config.yaml
n_layer: 10
n_experts: 32
experts_per_token: 1
moe_layers: [2, 3, 4, 5, 6, 7, 8, 9]
router_score: "softmax"
routed_scale: 5.66
router_z_loss: 0.001
router_bias: true
init_std_router: 0.0159
norm_eps: 1e-06
tie_embeddings: true
optimizer: "muon_variant"
batch_tokens: 131072
Below are experts of layer 3 (counted from 0) of a mixture-of-experts language model. Rows are named gate (a neuron's input weights, with its number), up (a neuron's input weights, with its number) and show model dimensions 192-255. Each number is 50 + 12 x the weight over its row's rms, rounded and kept within 0 to 99.
Before each expert's rows: a language model's description of what the expert responds to. This comes from a sample of Wikipedia text that the model never trained on.

# expert 14
What it handles: Music words in album articles and personnel lists, such as song, vocals, guitar, drums, and quote marks closing song titles.
gate0:45 38 70 67 40 40 64 34 29 59 14 34 50 46 58 55 50 26 48 53 67 63 40 60 47 60 60 36 56 49 26 33 69 33 35 60 54 41 72 39 46 32 53 60 67 43 56 60 58 39 38 51 44 55 44 57 40 48 74 41 72 55 54 75
up0:30 34 48 50 40 27 82 45 47 35 29 62 59 52 52 64 49 34 51 63 62 46 43 55 39 30 53 54 43 57 45 41 58 54 46 64 58 61 49 38 36 47 52 64 75 45 60 57 59 64 33 61 30 44 43 54 60 39 51 35 47 47 60 55

# expert 12
What it handles: The word as after known, served, such or used, for example served as, such as, known as, plus table pipes.
gate0:44 64 70 36 38 54 62 53 57 50 66 52 50 42 44 32 53 54 68 41 35 28 33 56 65 63 49 39 29 68 50 42 46 55 33 38 69 46 59 43 58 57 79 49 63 61 47 47 58 37 54 25 60 38 58 51 53 62 43 47 49 51 46 57
up0:58 39 54 27 56 56 57 60 46 57 51 57 67 51 66 34 54 51 48 50 26 52 39 36 68 57 51 35 43 45 52 48 44 48 57 46 48 55 61 54 50 47 68 56 31 53 45 40 44 63 45 42 59 60 44 56 66 55 43 50 34 56 63 74

# expert 13
What it handles: Main verbs right after the subject, chiefly is and was, also are, has, became, won, such as Fort Lyon is.
gate0:62 42 52 42 58 42 58 42 49 44 55 57 46 47 83 55 58 57 42 54 71 23 37 57 68 61 30 43 43 43 54 24 30 52 47 50 21 55 78 33 65 56 44 42 44 45 68 43 55 39 54 35 52 33 53 45 38 63 57 52 48 38 63 33
up0:48 61 47 47 37 64 54 56 36 47 59 65 53 45 35 53 52 32 47 18 53 43 33 47 68 35 61 42 47 58 42 43 67 59 60 49 42 49 46 63 59 57 39 38 64 50 27 70 56 42 72 58 49 32 61 68 45 54 68 70 49 36 42 59

# expert 21
What it handles: Prepositions and object pronouns after verbs, mostly for in sports careers like debut for, played for, plus against, his, her.
gate0:41 54 55 52 27 65 49 47 56 24 45 62 29 62 64 54 35 41 52 64 33 35 36 39 59 62 64 66 61 50 63 42 54 58 49 51 35 63 44 35 28 61 63 76 49 52 57 58 64 62 38 45 37 46 62 61 39 66 51 28 35 51 48 45
up0:27 60 57 58 47 41 47 56 47 45 29 55 65 54 49 52 33 70 45 37 38 57 43 44 56 61 52 44 38 43 48 41 21 55 47 34 46 62 46 50 57 45 66 64 38 66 66 35 46 51 53 64 65 34 30 45 52 42 68 58 61 64 48 75

# expert 2
What it handles: Adjectives and nouns of size, age, place and land use after a/the in geography text, such as small, primary, low-lying, rural.
gate0:44 56 32 63 56 40 45 44 45 60 35 51 39 43 49 35 46 69 58 36 50 41 28 74 39 42 65 38 67 52 44 33 74 67 61 62 69 49 49 48 21 49 43 39 43 26 52 42 56 53 49 53 35 50 48 28 43 51 41 42 38 35 57 39
up0:45 54 48 70 64 39 31 57 72 49 59 46 37 53 32 61 39 58 39 51 43 60 54 30 58 51 60 56 57 53 69 43 22 39 44 56 56 37 63 49 32 75 52 60 62 32 38 53 62 32 63 40 42 39 43 70 44 57 39 69 55 74 32 60

# expert 5
What it handles: Sentence-ending periods, section-closing ==, table pipes in election results, and adverbs like however and then at clause ends.
gate0:56 58 45 57 57 67 47 56 65 54 31 45 45 59 54 23 49 53 65 42 61 61 57 43 48 53 52 53 93 64 58 56 47 38 49 65 42 42 43 61 70 51 49 42 39 57 56 36 40 65 39 47 42 47 51 53 48 65 43 40 65 29 52 41
up0:45 55 31 33 44 40 49 62 43 63 67 60 67 38 50 54 45 44 43 47 52 52 52 61 26 48 52 54 46 46 28 34 56 87 61 45 42 60 53 58 28 40 55 91 59 34 72 63 51 54 49 52 36 58 44 44 46 55 55 63 53 53 53 64

# expert 30
What it handles: Syllable fragments inside place and personal names like E-him-e, Iqui-que, plus He, and, and blank table cells.
gate0:59 57 33 54 56 50 41 46 50 54 36 60 58 53 54 48 61 73 55 62 35 52 52 40 47 83 57 48 45 40 36 32 57 57 41 45 61 58 70 44 25 73 37 55 30 43 30 39 51 54 56 61 72 44 59 44 48 43 70 47 62 32 44 49
up0:62 31 43 63 52 40 52 48 63 68 40 27 38 54 43 68 53 39 52 51 65 50 50 84 45 54 45 60 15 64 91 60 27 52 50 58 49 55 44 37 44 63 57 49 79 39 48 48 57 74 45 50 47 54 36 31 34 44 61 50 23 57 66 41

# expert 31
What it handles: Time-period nouns, mostly season and year in sports articles, also months, episode, century, such as basketball season, fourth season.
gate17:31 51 50 57 70 58 36 68 52 39 29 48 73 54 44 55 45 57 40 50 40 41 34 58 40 51 64 39 65 56 27 46 58 67 55 50 70 46 48 41 61 34 46 54 40 50 62 59 47 47 32 42 20 37 52 56 48 53 68 55 41 42 50 64
up17:63 36 44 38 31 42 56 42 48 67 56 61 43 44 45 57 60 46 47 38 45 52 47 49 65 50 54 58 35 49 63 66 64 49 56 50 55 41 86 60 31 51 50 60 54 38 27 63 67 63 50 56 64 57 49 43 58 66 43 75 61 53 42 44

# expert 4
What it handles: Country and state names, political and legal words, and foreign-script pieces in government and biography texts, such as Pakistan, Federal, Islam, Republic.
gate17:63 51 50 43 55 64 58 55 28 50 37 44 38 49 50 59 56 41 51 66 41 14 62 57 46 44 51 57 64 68 51 59 64 50 53 51 36 61 40 58 52 47 56 37 54 57 50 87 23 52 30 23 32 38 31 59 42 49 45 46 64 48 52 38
up17:65 50 58 72 52 71 47 68 37 52 55 40 68 41 50 48 47 54 39 66 39 23 69 64 48 36 48 37 49 59 56 54 60 47 76 44 38 73 37 37 46 53 35 56 48 57 50 45 41 51 48 48 34 52 47 52 37 54 50 81 54 57 68 56

# expert 11
What it handles: Commas, closing parentheses and semicolons ending citations or taxon authorities, plus table cells and numbers in astronomy lists (MPC).
gate0:45 37 68 14 51 53 40 50 46 53 42 38 59 34 45 38 77 57 62 57 60 28 59 54 47 45 57 47 50 57 44 55 48 46 70 51 86 35 48 76 55 62 55 44 57 26 48 51 44 65 44 65 46 50 54 60 45 34 56 75 39 59 44 69
up0:68 35 59 44 42 61 44 44 50 45 41 43 28 55 44 58 45 45 45 60 37 29 51 39 46 40 56 59 54 60 50 56 43 69 48 59 54 38 62 50 34 89 50 36 43 53 56 53 41 56 82 32 51 59 58 41 57 56 21 49 66 55 53 68

# expert 27
What it handles: Inner syllables of foreign names and surnames like Kavan-agh, Gla-dy-s, and em or en dashes setting off phrases.
gate17:69 54 58 51 55 36 37 45 47 28 50 42 70 55 62 44 59 60 55 59 38 44 59 60 46 36 56 19 66 51 36 42 69 70 53 46 47 72 40 27 77 46 44 57 47 68 60 46 49 41 61 33 43 46 61 42 53 42 54 49 27 60 34 59
up17:56 61 47 57 51 26 51 38 43 43 53 35 55 44 67 49 35 36 33 67 40 42 60 82 60 36 61 36 47 55 41 47 67 56 51 63 30 56 49 43 64 55 47 50 53 53 47 48 65 63 48 34 32 39 57 58 32 45 73 50 34 47 49 54

# expert 26
What it handles: The preposition by after directed, written, produced, and of after nouns, introducing authors, creators or possessors.
gate0:59 55 54 55 47 70 45 45 49 44 60 28 52 61 42 60 45 52 47 48 50 53 20 45 45 47 54 40 48 36 64 39 33 62 46 39 37 36 64 66 69 33 60 43 45 16 46 58 49 47 07 22 62 52 48 59 34 45 45 42 32 60 72 46
up0:52 54 21 61 38 73 40 46 40 56 61 63 37 39 25 53 63 34 37 44 41 66 49 62 57 37 48 35 56 33 61 45 40 53 41 31 50 65 48 57 42 48 64 43 26 36 54 43 59 47 45 34 29 57 55 58 63 57 44 62 64 72 67 43

# expert 17
What it handles: Words opening a sentence or clause before its subject, such as In, After, When, During, Whilst, Since, Among.
gate0:60 54 64 44 43 48 34 28 39 36 52 38 58 36 35 65 68 33 61 42 42 53 54 50 55 46 51 34 44 56 52 69 54 57 52 68 29 36 37 46 45 26 75 46 48 69 37 33 61 49 35 52 56 56 22 35 43 48 62 49 32 49 35 29
up0:40 44 47 53 52 56 50 49 36 50 47 53 50 37 48 37 74 67 40 63 46 45 55 59 54 61 46 34 75 60 48 67 36 50 39 64 41 40 45 43 38 45 82 46 52 67 26 35 55 84 45 64 52 48 52 26 44 34 49 55 48 43 46 29

# expert 3
What it handles: Modal verbs and adverbs like could, would, should, even, instead, plus action verbs in plot summaries, such as demands, attaches.
gate0:36 38 48 41 47 51 47 43 68 52 45 54 48 53 56 49 32 57 23 41 49 65 59 23 55 59 51 66 46 40 43 51 45 69 52 68 49 67 67 47 52 38 41 67 78 54 41 51 52 44 45 70 55 75 56 47 60 53 51 37 36 42 53 43
up0:34 61 58 52 62 73 39 40 52 64 39 44 38 42 51 40 29 39 29 38 30 41 42 59 72 39 79 43 44 43 60 50 55 75 38 66 25 57 55 60 25 61 62 49 53 56 44 45 53 52 44 60 55 63 60 46 61 55 64 45 37 44 48 52

# expert 0
What it handles: Nouns after the, his or first in sports results and awards, such as title, place, final, match, debut, round.
gate0:56 49 48 47 35 48 69 43 66 66 43 37 48 34 21 62 56 49 68 55 60 30 68 38 49 24 35 64 65 45 56 45 46 49 52 50 59 47 45 37 43 48 54 36 53 43 22 49 50 54 43 21 44 39 43 52 49 46 46 31 43 62 62 45
up0:25 63 48 43 49 52 56 63 52 44 34 39 44 47 18 52 59 39 54 46 57 32 53 51 55 45 55 66 66 68 59 59 36 46 48 60 58 67 41 55 63 47 37 58 47 42 36 53 64 44 33 34 59 37 28 45 50 41 39 43 44 61 54 35